From a checkpoint of a small mixture-of-experts model trained on Wikipedia.
Size: 12 layers, width 192, vocabulary 4096, 31M parameters.
Experts: 32 squared ReGLU neurons an expert, a softmax router.
Training: a variant of Muon for the experts, 815M tokens, 3110 steps.
Below are experts of layer 3 (counted from 0) of a mixture-of-experts language model. Rows are named router (the router's row for the expert), gate (a neuron's input weights, with its number), up (a neuron's input weights, with its number) and show model dimensions 0-191. Each number is 128 + 32 x the weight over its row's rms, rounded and kept within 0 to 255.
After each expert's rows: a language model's description of what the expert responds to; "gets" lists some tokens that make up at least twice as much of what it gets as of all text. This comes from a sample of Wikipedia text that the model never trained on. Tokens count by the router's weight.

# expert 1
router [123 104 129  98  99  70 166 138 148 139  78 150 164  38 126 162 173 113  91 158  98 109 188 112 149 134  63 150 103 170  98 106 191 207 110 137 167 133 171 161 101 127 136 159 173 130 168 113  97  94  98 113 121 122 113 109 107 101 118 152 141 147 131  98 106 162 114 108 100 164 142 160 124 120 137 121 180  79 125  96 146 140  95 117  90  94  97 131  87 135 108 179  65  84 144 101 174 151 125 172 176  65  83 200 131 115 124  83 112 106  65 142 171 110 124 115 151 173 141  96 166  86 102 121  78 149 149 153 203 152 136 116 151 156  97 114 117 127 160 101 160  81  93 116 144  94 151 118  72 181 151 166 154 200 167 102 196  99  90 145 129 139 168 102 128 112 136 109 160 162 157 160 149 188  92 155 114 145 176 117 139 107 131 117 122 134 168 115 139 125 110  98]
gate2 [112 139 108 105 140 127  87 117  97 148 118 162 128 103 116  89 142 139 104  90 115 111 130 125 131 136  48 129 180  71 107 111 109  80 177 126 105 165 139 159 166 109 138  81  92  86  78 164 109 113 144 157  94 128 146 126 144 111 136 124 194 146 148  92  42  99  98 133 113 131 162 107 123 146 210 104  98 164 108 113 148 137  85 119  99 187  69  87  72 145  81 168 146  99 136 135 107 152 126 150 140 120  80 137 111  97 124 169 137  85 138  99 144 125 181 188 168 176  97  79 142  60 126 127 134 149  86 150 171 128 129 106 138 160  67 140 115 134 155 129 113 156 176  87  99 144 193  61 159 159 136 108 162 183  82 131 101 140 187 140 146 128 131 165 108 165 113 127 113 132 114 119 157 134 103 135 122 118  90 132 196 122  65  85  97 131 125 198  69  48 139 139]
up2 [155 163 143 122 117  68 119 154 144 141  79 119 169 108 148 194 121  98 168 160 110 150 105 108 134 138 134  96 162 182 147 102 142 153 130 132 113 151  90 132 146 139 143 138 185  92 107 140 132 139 145 128  78 107 173 121 153 164 125 199 109 110  64 119 164 107 164 128 118 107 105 203 181 165 103 135 159 140 103 162 168 145 107 108 123  66 158 109 101 161 156 152 161 127 166 122  72 116 142  82  97  84 126 123  62 131 141 134 108 108 158 147  83 147  84 129 157 111 114  80 141 116 197 175 117  89  74  66 133 113 102  76 152 120 114 161 130 185 139 137 101 124 130 168 192 120 147 131 161  86 124  93 178 118 104 119 148 130 148 129 164 168 132  93 107 192 198 141 135 118 141 166 144  94 115 107 136  28 172 132 111 187  91 179  91 125  86  94  71 109  76 151]
What it handles: Word-final suffixes, end punctuation. Noun-ending pieces like -ation, -ification, -ition, and sentence- or bracket-closing marks (. ) ". ).) before line breaks or new sentences.
gets: ".", "ation", ")", "\"", "ion", "ations"

# expert 54
router [107 148 133  86 127  60 165 138 150 137  93 160 159  79 101 198 155  98  66 169  70  96 198  92 163 130 119 146 112 169  92  89 141 160  97 143 173 121 159 128  83 128 178 146 151 167 154 103 111  77  86  97 106 134 101 139  90 128  81 151 139 161 125  77 101 159 109 124  87 154 141 147 167 115 132 130 148  96 144  93 120 169 111  85 112 142 125 117  84 130 132 151  85  96 197 103 147 175 176 179 182 101  94 157 164 136 146  84  80  99  77 143 158 107 136  99 129 190 141 110 140  79  85 124 117 155 123 128 157 172 159 108 183 189  94  98 109 126 165 132 159  67  75 133 156  90 162 105  89 152 181 171 126 180 131  84 150  79 111 131 145 167 195  98 138  98 149 148 161 149 147 158 150 159 108 151 143 131 165 131 137 111 165  96  99 155 160 151 140 129 128  90]
gate0 [ 16 176 200 125 115 147 103 158 147 115  94 145 145 106  99 189 177 149 168 121 113  85 108 102 150  84 172 153  95 114 172 142 174 108 139 166 150  97 103 147 125 104 121 176  98 187  95  97 144 145 114 163  86 141 121 176  94 147  63 125 151  79 137 102 129 114 169 165 133 129  89 129 164  70 180  85 129 162 109 136 139 149 130  88  88 134 139 162  81 100 123 103 146 149 147 152 108 102 147 138  81 115 122 102 117 169  91  22 129 116 131 132 160 131  87 120 131 132 159  98 176 136 165 127 109 108 131  96 145 119 143  85 125 156  67 139 130 128 173 165  58 141 119 173  86 135 161  81 110 132 136 160 102 130 120 104 159 132 120 170 177 169 163 194 108  93 107 181 112 103 127 100 178 140  80 137 188 116  94 107 147 171 124 159 155 155 110 173 125 110 173 113]
up0 [136 110 112 137 183 157 100 159 160 157 102 129  76 107 130 108 164 147 206 140 131 129  99 114 110 144 147 156 103 103 117  90 176 129 169 129 173 149 113 116 112 159 112 136  88 150 191  77  96 149 141 122 148 139 160 164 188 155 140 171 104  63 153 139 179 107 164 155 118  54 110 182 113 100 146 129 129 156 118 178 147 160 176 159 156 102 158 215 129 179 115 119  90 149 150  94 174  71 110 141 124 121 142 131 112 117  89 160 135 164  99 166 118 156 139 128 160 119  88 153 117  62 131 137 144 114 143 124 109 137 104 133  86 130 209 100  91 148 166 104 141 101 182 111 129 114 162 130  95 160 105  46 200 165 127 138 157 181 156 125 111 121 211 162  84 109 125  85 104 141 118  72 144 131  91 128 162 131 109 148 173 133 114 168 183  77 138 111  66 127 125 173]
What it handles: Line-start table and list markers. The pipe or hyphen opening a new table row or list item after a line break, section ==, and digits inside years in such lists.
gets: "|", "-", " ", "==", "0", "9"

# expert 0
router [113 150 130  91 132  82 141 128 156 151 104 182 167  99 107 186 133  76  90 165  79 111 188  84 149 127  88 175 123 176 103 114 130 173 103 131 168 121 171  89  61 135 191 146 149 142 159  67 104  78  85  77 118 128  93 129  95 111  98 161 138 150 120  89 119 143 143  95  90 141 144 138 166 113 159 107 145  98 146  97 131 183 116  93  95 121 108 142 109 119 157 163  71 111 166 113 153 162 170 149 191  75 107 181 178 103 145  88 106 102  61 175 160  98 141 103 160 164 134 103 137  85  70 110 107 137 120 176 157 168 158  80 183 153  98 100 116 134 166 113 160  66  99 130 160  91 171  90  97 142 172 168 156 186 131  89 149  79  90 136 131 145 173 120 145  77 144 116 149 160 133 127 118 157  87 147 129 143 149 103 124 106 156  83 139 131 168 147 144 118  90  86]
gate0 [119 150 122 107 129 102 180 165 128 118 114 136 137 106 117 169 167  91 192  98 128 131 125  93 143 106 169 149 122 144 153  63  45 117 163 123 155 143 102 136 124 141  85 183 206 153 133 144 142 144 221 158 112 111 127 163  46 116  78 147 102  87 123 142 166 159 146 170 142 121 107 171 163 102 142 133 127  89 119  86 105 148 116  96 103 128 181 155 139 139 161 139 111 129 125 174 144  92 155  90 167 172 131 140 143 154 117  80 137 147 146 179 168  79 109  88  99  77 217 179 149  86 132 104 112 113 161 154 195 141 139 109  73  99  96 101 127 105 184 186  95  86 157  96 137 121 168  99  73 131 116  75 108 108 110  97 148 100 159 156 157 168 135 145 164 103 170 142  93 138 108 125 160 165  71 172 114 124  88 158 163  93 105 105 123 174 122 107 128 172 146 118]
up0 [165 155 122 126 159 197 160 160 101 115 122 167 154 111  79 153 121 126 174 109 102 152 111 132 117 136 140 111  92 138  81  83 106  52 161 109 124  83  80  69 148  94 124 161 137 141 141 104  94 189 138 146  90 131 164 147 152 170 190 176 119 114 136 130 118 161 130 105 175 112 127 185 145 132 146 115 101 191 151 145 114 148 187 160 160  69 121 128 116 175  50 113 138 138 144  96 140 133 125 131  87 176 167 150  83  89 123 132 143 104 112 151 111 114  94 130  94 162 116 139 101 101 136 103 206 136 136 126  69 101 218 189  99 105 148 106  87 192 154  66 139 144 187 131  95  97 106 137 108 162  74 112 116 115 152 133 148 104 122 138 132 199 193 143  91 138 151  35 184 152 132 101 152 134 136 129 104 131 119 141 148 155 166 100 136 133 111 166  85 135 159 145]
What it handles: Digits inside numbers. Digits in the middle of years, model numbers and quantities, especially 0 and 9 after a leading digit (2'0'04, 1'9'22), plus number words like one, two, half.
gets: "0", "9", "8", "6", "5", "7"

# expert 53
router [ 66 125 144 120 128  66 182 152 149 133  92 155 199  59  85 169 128 128  91 163 108 109 211 114 129 155 102 175 112 185 106  99 136 132 135 152 177 141 153 127 126 138 157 119 196 147 164 116 111  85  60 125  96 119  82 141 115 116 121 172 144 155 137  83 147 116 137  91 101 166 131 144 141 115 177 139 122 106 151 123 124 175  98 130 114 145  77 134  55 143 105 173 105 135 142 140 169 136 127 166 133  83  87 156 153 122 156  76  95  84 110 158 172  87 143 127 180 161 153 119 111  93  91 139 135 122 112 122 188 168 136 104 158 142  74 120 100 143 168 128 154  76  87 153 112 102 169 130  89 179 210 167 131 137 165  86 148  47 121  93 132 136 144 140 146  90 163 165 181 123 165 134 141 180  94 124 124 139 187 116 155  99 156  69 121 161 132 151 139 135 122  78]
gate0 [ 88  82 168 158 129 137 201 148 121 174 106 159 135 155 135 185  61 127 178  90 108 104 144 111  91 119 196 151 123 143 135  89 154 135 126  89 148 140 123  68 158 184 134  80 153 175 123 182 117 179 149 179 123 131  91 117  97  67 153 166 107  88 155 151 125  58 181  91 136 198 116 146 156 114 136 154 128 127 150 192 121 124 158 149 126 122 140 123 158 104 164 148 106  96 112 162  85 134 110 115 151 170 116 130 153 211 115  36 192 146 101 124 166 130  80  78 116 160 188 128 195  74 138 125  96 137 140 128  96 102 107 130 152  98 129 158 158 104 139 136 125  51 148 168 100 157 170 121 143 147 109 108 145 178  82 143 143  91 167 137 136 180 120 151 154 169  99 136 137 112 124 100 184 127  97 141 121 113 130 166 172 113 133 123 133 122 123 185  93 130 117 137]
up0 [169 135 128 103 105 149 130 174 131 145 121 114 103  80  73 137 132 136 163 134 131 130  70 194  82 129  88 104 118  98 160 121 135  57 129 116 110 123 105  67 168 147  89  88 132 152 154  93 104 145 160 111  95 130 122 144 159 181 150 161 106 153 141 141 104 208 191 212 114 125 154 155 162 146 166  91 122 120  89 163 156 188 106 143 136 151 138 101 142 186  62  84 132 122 113  89 149  59 154  98  92  88 141 154  95 160 151 132 101  93 111 164 110 144 126 133  85 144  71 122  98 119 135 185 166 134 163  79 108 155 153 144 145 105 113 131  92 134 184 100 112  98 159  99 178 134 100 148  94 113 114  62 139 111 127  93 131  79 112 158 157 173 123 161 124 131 101  77 142 171 141  35 133 128 105  65  82 121 121 140 188 183 128 143 128 125 115  90 101  76 112 106]
What it handles: Time words, noun endings. Time and life-event words like before, until, year, death, died, season, and suffixes closing nouns such as -ate, -acy, -ce.
gets: "ate", "°", "6", " as", "ated", "'"

# expert 59
router [ 99 131 143  75 132 107 155 158 149 184  94 181 156  93 111 189 145  99  60 160  87 113 167  87 131 128 126 170 120 164  88  99 186 166 103 142 168 104 183  80  66 132 193 134 137 146 191 106 115  90 104 117 108 151 103 131  86  91  93 127 139 158 144 104  87 156 144  70 106 134 173 152 165 118 158 109 154  77 145 124 156 188 108  96 101 114 126 167 102 154 141 137  81 135 189 124 162 160 135 150 182 107 114 202 159 117 125 105  48 114 125 153 159  86 126 104 138 178 155  76 156  91  92  90  91 136 132 136 134 163 135 112 158 167 110  94 113 135 172 128 186  75 104 119 146  87 175 115 112 160 155 146 144 146 149  79 179  85  99 125 134 142 170 105 121 100 169 171 177 137 144 158 120 182 104 129 143 149 149 141 130 101 144 108 109 161 186 112 131 151 110  76]
gate1 [114 157 155 114 103 164 145 116 142 164 123 106  80 115 159 113 140  53 123  83 140 187 174 101  83 136 170 166 128 138 121 146 122 130  70 121 108  79 156 123  98 148 114 113 102 187 120 146 108  87 106 173 116 171 109 139 156 101 113  78 118 108 104 144 109 165 162 142 201 150 151 186 126  85 137 115 120  76 126 160 179 125  97  91 100 174 205 113  97 142 155 144 104 176 111 117 147 129  95 142 154  95 117 155 162 117 155 145 115 183 163 112 130 111  82 111 145 172 127 139 149  69 120 150 118 201 135 124 117 132 150 100 182 171 148 161 119 186 149 135 106 134 136 108 151  83 145  92 146 120 155 123 167 159 158 135 141 164 168  97 153 162 173 140  55 150 158 134 116 145 109 134 164 133  68 103 142  83 166 175 133  38  82 180 138 122  52 169 212 119 134 126]
up1 [183  82 182 161  80 160 142  84 157 170 145 106 128 117 141 126  49  99 171 127 151 195 170 164 149 220 185 138 166  80 155 176 166 151  57  93 135  85  93 119 125 173 133 135 146 128 130 142 136 136  85 171 141 120 167 135  99 202 107 117 109  95 123 145 118 121 111 121 150 142 168 107 132 132  91 118 131 162  85  92  92 139  96 121 122 154 146 107  67 136 101 144 102 124  77 156 160 204 119  84 111 114 161 138  84 134 169 135 144 159  83 154  76 161  96 120 135 140  92 100 112 162 167  69 128 117 120 105 114  54 154 123 120 127 204 132 169 129 137 124  88 128 148 149  80 126 143 159 151  67 158 123 169 132 135 128 116 126 134 133 130 197 121 167 106 166 181 104 116 107 198 113 136 166 147 117 137 123 177  73 141 124  82 145 111 120  98 186 116 136 145 142]
What it handles: Leading number digits. The first digit of a number after a space, bracket or dash, such as 1 in 130 kg, 2 in 2009, list numbers.
gets: "1", "2", "3", "4", "0", "5"

# expert 55
router [ 68 144 119 126  84  88 182 161 125 145  81 165 170  52  75 180 166  95 113 184  83 142 177  88 132 148 104 168 119 184  77 101 152 154  92 154 189 140 173 103  87 137 143 138 162 154 205 139  69 101  86  92  93 131  94 133 117  90  64 170 146 157 149  96  72 174  88 118 112 131 126 160 138 132 174 124 151 102 117  96 147 144 128 110  83 142  79 122  40 150 130 136  92 139 154 137 127 178 143 152 174  89 100 176 132 144 140 103  92  73 128 150 167  95 148 133 159 157 120  91 122 102 110 168 134 111  98 155 176 162 138 115 150 168  84  66 130 154 138 103 172 109 108 110 129 110 165 110 114 145 148 188 126 150 126  91 177  78 125 125 129 136 158 116 144  61 139 162 167 176 134 158 109 167 104 128 111 173 134 142 154 112 158 120 122 143 159  96 105 113 119 102]
gate0 [120 132 214 152  96 141 171 178 162 124 118 147 164 160 130 113 109 179 176 187 136 157 110  81 134 125 191 204  97 135 129 111  81 149 133 117 134 122  71 140 137 168 123  82 152 137 214 110 123 111 151  98 142 172  53 181 135  98  83 114 124  93 141 139 153  94 144  87 156 116 121 113 175 114 137 139 142 146  91 145 114  82 132  89 114 132 116 129 149 111 179  90  84 163 113 156  50 132 157  85 122 179 143  99 164 121  96  88 142 145 148 152 171 132  80  58 114 118 103 156 195  87 122 112  85  65 182 122 137 140  68  72 126  95  98 170 165 133 108 170 112  63 110 115  92 116  97 104  81 146  91 103 147 168  98  81 134 125 142 104 104 165 160 171 119 125 125 159 118  69 128 126 127 163 165 127 139 110 128 115 119 171 127 145 110 117 191 143 100 145 110 128]
up0 [132 156 137 102 110 142 132 185 124 168 157 128 164 140 159 121  97  91 201 149 115 111 137 146 100 141 145 130  97  99 103  65 146 112 134 114 153 111 150 108 147 114 146 179 106 143 187 122  89 188 123 120  91  80 113 123 115 134 185 163  99  89 176 181 157 100 115 110 153 108 166 208 116 149 119 138 118  83 195 120  99 142 143 153 124 109 152 171 168 152 103  90 149 106 146 146 159 120 106 123 118 213 172 131 156 128 154  93 206 108 128 160 144  93  85 115  92 118 118 155  83 107 100  80 188 123 186 150 113 139 144 171 136 151 104 146 100 133 161 102  78 140 150  85  74 145 112 146 166 108  68  91  79  90 174  92 138  77 139 110 143 194 161 182  86 145  85  80 186 119 162 124 189 133 125 105 105 161 161 148 105 135 112 168 146 120 143 120  70 119  87  84]
What it handles: Mid-word syllables, first names. Middle syllables like -ent, -em, -ce, -ory inside words and names (Tal-ent-o, se-em), plus as and first names such as Tom, Phil, Michael.
gets: " as", "ent", "em", "um", "om", "ce"

# expert 6
router [ 54 141 129  57 114  73 136 137 152 178 114 154 144  81  97 185 166 111  61 162  60  67 169 127 180 123  98 155 118 158 103 106 143 163 104 155 175 131 144 137  76 131 156 129 140 164 157  84 131  97  56  61 145 129  97 147 106 109  94 135 151 159 122  80  73 170 133 122  89 150 148 148 130  82 143 134 191  78 135  90 175 161  87 119 120 131 119 135  70 139 157 163  90 125 132  97 163 154 151 149 166 115 126 196 153 117 130 118  80 112  94 155 168 100 176 122 138 170 124 112 144  86 102  89  83 162 139 145 192 165 148 117 157 183 104  60  99 144 159 163 150  93  86 130 159 107 147  99 118 162 144 163 143 142 147  92 182  95  72 139 150 138 177 130 130 112 125 149 149 161 114 125 129 160  90 135 159 172 135 164 114  97 185  96 130 167 134 136 128 125 125 101]
gate0 [150 103 163 142  96 123 152 144 164 134 116 195 144 158 153 191 141 131 104 161  82 105 119 130 169 137 143 141 141 181 186 102 118 107 103 136 107 168  63 142 116 167 176 115 194 127 113 148 110 151 132 160  94  84 131 128 111 109 117 178 103  64 151 111 164 150 138 159 132 133 132 142 130 158 111 165 166  99 155 115 149 160  80 124 131 147 120 145  99  80 109 135 149 109  73 125 107 115 148 115 171 145 158 143 133 160 150  91 226 163 126 185 204 123  79 117 145 111 189 164 127 104 143  82  32 152 220 167 101 109 154 144 116  70 102 146  96 139 135 152  91 143 100 131 115 125 176 109 149  76 129  72  81 156  59 128 130 105 142 101 100 172 122 173 142 112 132 123 145 119 167 155 159 139  98 138 182  65 124 155 118 115  98 117 185  75 134 149  95 101  95 111]
up0 [ 91 169 114 140 146 134 179 187 110  85 153 172 111  95 153 138 152 180 212 108 142 143 128 140 165 108 191  94  79 119  96 128 155 105  86 147 132 126 125  57 153 121 154 119 132 108 129 114 104 142 118 178 141 131 134 157 230 109 178 148 109  70  91 126 168 174 145 132 157 132 121 120 113 172 103 152 160 190 124 138 143 161 164  85 210  87  79 131 164 151  72 148 145 110 148 108 151 143 138 128 113 147 216 129 152 143 150 125 142 131 108 197 148 123 153 129 119 147  98  98 109 129 110 133 147 180 175 119 101 102 157 181 181 115 117  93 100 127 143 149 126 110 186 150 119 116  97 180  79 128 119 117  97 119 170  92 105 115 133 205 107 153  94 175 102 111  87  78 116 141 116  81 127 166 135 110  91  79  88 154 191 180  92 161 134 117  97 128 128 113 144 100]
What it handles: Articles and A-prefixes. The article a/an and capital A, including N/A and Y/A in tables, plus word-initial pieces like un-, under, per, im-, Mo-.
gets: " a", "A", " A", "1", " an", "un"

# expert 41
router [120 132 172 110 124  83 146 140 198 189 113 145 191  88 128 175 132 112  81 162  97  94 185  78 137 147  75 163 101 198 115 116 164 169 138 149 176 146 169 117  73 125 164 134 174 146 147 138 109  76  80 110 121 135 124 108  94  91  86 157 124 146 142  86  91 151  93  97 111 155 135 138 162  94 143 128 155  95 144  70 129 177 111  94  93 126 136 170  55 155 136 180  81 111 154  99 139 156 161 174 136  83 118 172 164 119 147  81  73  96 101 137 141  69 121 104 147 149 137 128 129  71  78 148 104 121 131 168 158 155 145 108 169 146 112 106  91 158 168 108 166  58  93 144 113 106 132  95  90 174 144 172 141 154 156  95 163  85 103 131 136 135 145  95 150  71 139 156 173 180 141 151 169 157 102 150 156 158 137 114 146 111 162  96 115 195 174  99 121 142 106  98]
gate2 [192 130 175 100  91 104 118 142 181 146 145  85 147 110 188 110 156  82  90 152  88 124 128 156 148 135 103 180  76 128 113 105 124 126 208 107  85 138 126 106 125 150 180 110 133  47  80 154 120 164 162 171 136 140 134  81 143 108  97 156 131 175  89 107 108 122 109 132 215 119 148 122  89  94 172 130 122 185 120  86 112 192  99 134 111 139 155 125  81 108 129 169 154 102 139 122  87 145 210 162 116 122 145 197 176 134 157  86 103 104  88  91 122 128 177 153 140 189 141 112 125 116  95 162  97  93  81  76 132  95 103  81 131 125 150 172 131 130 135 143  83 133 111 152 132 118 134 127 180 154  83 131 121 123 170 160 140  96 190 132 146 178  55 133  91 138 108  80 157 139 118  89 142 121 127 158 114  76 113 136 189 148 164 121 121 203 123 163 126 108 122 114]
up2 [151 116 145 121 107 151 111  87 170 168 102 108 119 130 113 133 149 110 132 125 134 133  88  80 140 103 118  60 170 167 168  83 138 143  48 130 123 122 121 115 131 164 100 109 175  94 111 154  96 105  94 158  95 138 111 112  85 162 129 192 132 185  92 190 213 180 152 166  95 131 141 101 110 147 150 155 127 121 140 152 142  92 170 127 157 102 189  40 118 137 144 113  98 139 149 112  93 179 141  84 112 130 140  76  29 160  96 102 145 103 158 104 132 138 154 118 136 115 139  81 117  90 157 112 132 112  87  97 152 149 117 112 115 135 123  80 118 135 157 120 113 101 120 104 186 109 143 135 142 115 114  86 120 104 169 152  94 167 200 159 173 119  91  79 117  73 165 123 119  58  74 153 186 130 123 145 168  90 166 121 155 140  77 121 123 160  63  97  91 175 147  77]
What it handles: Conjunctions and digits. Clause-linking words like which, when, although, however, because, and that, plus digits inside years and table numbers.
gets: "1", " and", " that", "2", "0", " which"

# expert 25
router [ 62 124 134  77 119  45 154 122 184 171 116 175 159  76 104 182 147 133  60 158 108 119 174  86 157 106 121 134 120 169  95 108 144 175 110 156 174 113 141 103  81 111 163 139 151 148 169  94 106  61  61 107 135 129 108 124  64 134 106 176 206 145 151  97  78 160 120 108  82 159 159 155 155  94 144 138 132 107 155 114 122 177  96 105  81 127 133 125  90 154 136 167  55 119 160 127 167 152 142 152 160 101  92 189 142  98 154  91 107  86  81 140 149 103 155 128 130 170 159  89 149  81 100 122 117 131 148 151 166 175 100 112 170 197  85  98 110 173 161 118 161  85  83 114 153 101 170  99 112 136 135 169 149 135  93 102 151  85 107 120 166 142 161 103 128  80 128 136 164 127 137 145 149 159  79 128 122 149 164 156 111  77 166 103 161 128 136 108 108 146 136  88]
gate0 [ 90 141 117  82 147 182 206 190 112 161 137 113 125 129  68 151 164 120 203 124 138  88  88 115 106 105 166 152 138 143 151  82 129 153 185 112 169  95  93  94 171 132 115  84 139 190 165 119 127 138 136 198  73 170 125 130 167 156 167 175  61 120 127 101 186 116 113 149 119 124 109 141 133 104  82 160 114 101  96 113 132  84 131  86 114 131 117 145 179 149 144 124 112 121 129 113 179 157  99 138 142 121 148 151 105 117 117 123  93  90 116 150 186  87 110 168  85 180 177 100 140 136 152  87  74 135 161  98 113 117  83 109 150 130  75 159 167 117 143  97 123 150 140  75 123 149 181 119 122 156  48  60 103 144 133 132  98 113 118 161 134 201 145 161 126  63 104  96 140 143 131 148 188 120  63 120 129  91 127 182 156 135 127 184  95 148 151 122 135  88  96 100]
up0 [122 185 162 121 114 156 141 149 114 154 109 135 160 107 129 146 139 144 146 142 101 117 116 126 129 194 110 121 112 125 144 139 170 128 116  97 170 100 109  98 181 148 112 149 149 137 143 119 112 156  89 131 123 124 104 193 163  99 186  97 120  88 115 139 213 187 169 194 102 140 110 150 112 115 144 145 122 109 140 123 157 182 125 188 179 137  66 129 146 143  84 131 152 145 133  79 179 115 111 152  67 166 165 109 143  82 130 168 108 123  94 212  71 139 145 159  89 153 118  53  26 140 115 145 172 120 188 104 142  77 145 137  89 128 136 106 128 126 158 127  93 129 142  80 168 139 129 161 130 151 102 120 130 105 124 114 143  91 133 145 124 157 176 190 117  78  78  74  91 177 118 118 159 151 121 117  66 139 157 103 170 129 136 159 180  94 203 122  81  89  91 152]
What it handles: Name-internal pieces. Short pieces at the start or middle of names and foreign words, such as N, An, -ian- (Dian-é, All-ian-z), -re-, plus word starts like No, We.
gets: " N", " A", " an", " O", " An", " No"

# expert 26
router [ 94 156 138  82 127 110 142 161 150 149  86 169 174  62  80 163 180 120 103 136 108 116 160 105 172 116  91 149 101 166 106  84 142 162 100 154 170 141 142 108  87 157 183 121 163 177 145  88  97  82  74 105  97 125 109 132  94  94 109 146 159 157 146  82 100 130  91 128 106 158 152 161 130 107 133 128 161 106 172  97 116 170  99  95  89 138 113 140 109 123 125 137  26  98 173 102 168 155 146 173 163 101  84 182 168 113 144  84  88  92  72 144 179  92 145 115 141 188 103 109 138 100 101 115  88 170 133 141 181 158 138  94 187 193 112  88 108 163 154 119 157  97  96 161 127  87 169 103  91 149 137 162 148 178 144  77 149  52 119 151 155 151 157 104 131  73 144 148 195 119 135 128 124 146 101 131 135 134 163 152 117 109 191 111 129 142 173 124 153 139 104  90]
gate0 [125 164 163 174 113 145 195 170 131 187 106 145 168 141 141 210 114 148 166 127 131 171 107 155 173 116 137 135 100 126 134 118  70 117 149 120 110 124  90 147 158 113 116 126 104 108 166 167  76 145 112 150  72 119 102 190 147  83 137 145 139 138 129 130  94  65 141 124 117 185 100 158 134 129 131  90 103 124 129  75 173 129 134 116  98 152 135 108 143 135 146 122 113  72 111 127 136 103  91 174 130 140 112 160  64 129 134  48 158 111  92  89 196 115 166 164  96 143 183 149 148 174 138 122 143 142 171 139 100 140 144 151 167 132 125 156 196  96 186 110 116 107 138 172 139 136 217 127 103 108  52 101 120  60 165  87 152  97 104 146 123 129 189  92 117 159 105 156 209 121 125  97 146 165  84 161 132 151 196 134 120  95 105 159 135 128 135 179  62 132 146 134]
up0 [120 107 133 167 155 215 177 157 179 129  52 162  48 125 129 147 143 120 174 137 121 119 159 149 165  86 100  95  63 146  94  81 142 111 112 125 168  62  74 128 156 101 121 178 110 103 147 112 113 120 155 120 152  96 119 164 134 100 135  78 101 123  70 137 126 169 123 145 124 120 144 135  62 104 142 134  88 115 171 147 130 149 135 167 129  59  77 120 167 168 169 123 180 164 147 100 160 166  83 149 146 155 162 126 104 177 142 157 121 127 137 147 116 153 125 172 135 119 130 160 103  96 132 149 154 110 187 148 129 113 198 216 125 170 164 124 109  93 138 115  94 113 129  88 155 146 151 174  75  80  86 125 140 119 153 140 127 129 121 154 133 158 122 141 111 110 110  71 128 140 167 148 178 131  69  99  75 186 186 192 147 129 168 145 175 143 126  89  91 124 103 109]
What it handles: Prepositions after nouns. Prepositions and list verbs following nouns or participles, such as in terms of, density of, from, between, including.
gets: " of", " from", " for", " with", " by", " |"

# expert 50
router [106 150 136  79 144  84 154 161 151 155  57 199 152  85  80 200 161  98  85 144 100 114 157  81 156 106  88 171  92 188 100 103 154 177 103 136 169 131 152 114  82 114 168 125 174 136 146 109 105  64  66 104 111 139 121 141  99 100 107 140 145 157 135 102 109 173 113 111 116 153 147 136 149 133 163  98 168  83 181 114 142 196 120 120  86 117 113 125  80 129 127 149  54  97 166 104 166 168 131 189 148  99  92 187 160 105 159  81 106 102 114 174 159 107 131 109 166 160 133  91 126  93  84 104  80 151 122 134 174 166 127 139 154 155 114  94 135 135 179 116 157  79 102 148 145  67 161 106  90 147 138 148 136 172 131  95 166  44 113 128 140 163 170  96 162  99 130 146 169 141 147 116 156 159 106 134 153 171 163 133 112 114 180 128 100 127 173 105 148 139 111  81]
gate0 [126 100 122 159 133 164 147 121 127 117 102 127 124 150  82 142  90 112 182 110 153  62 161 142 132 109 173 123 136 110 181 138  75 107 190  86  56 173  75 130 139 152  88 110 181 176 120 206 148 110 168 135 126 128 102 134 118  55 109 159 138 163  95 126 159 150 168 147 176  91 111 142 109 125 148 100  58 163 182  69 156 138 123 155 130 136  78 150 146 104 136 121  91 109 115 139 110  70 158 128 157 182 114 140 178 138 136 107 101  94 122 163 209 132 117  48 110 160 110 169 139  86 161 130 111 144 179 159 102 114 118 149 136  74 149 165 133  68 181 119 104  70 107 154  79 157 186 120 129 147 155  94 126 134  70  84 117  99 103  97 153 178 153 165 119 113 117 179 120 137 162 122 141 109 108 130 168 164 132 141 152 173 153 113 113 100 131 182  85 101 156 102]
up0 [123 123 183  69  99 179 133 164 131 121 178 117 121 105 123 147 169 131 172 121 133 134 174 102 119 180 143 102  53 119  95  88 104 110 117 102 111 134 109  89 104 120 112 111 145 146 177 127 127 188 128 151  95 146 109  87 123 210 115 150  80  91 131  75  87 181  90 107 123 128 124 169 109  80 123 126 124 153 136 204 135 157 156 161 161  74 149  92 137 134 124 111 190 106 128  81 127 115 174 130 100 143 147  24 150 164 131  76  70 129  95 106 106 162 131 133 107 131  93 110 111  89 134 130 181 171 140 144 119 107 137 122  76 140 140  97 116 240 130 160 121 126 147 124 105  55 139 136 110 121  85  65 121 170 150 124 121 133 142 113 105 160 158 153 131  70 116  93  98  78  97 164 175 106 116 111 114 110 175 163 145 183 101 140 134 147 177 101  76 130 172 125]
What it handles: Of after nouns. Of, in, during, among after quantity or category nouns, such as population of, 1% of, consisted of, According to.
gets: " of", " in", " by", " from", " with", "2"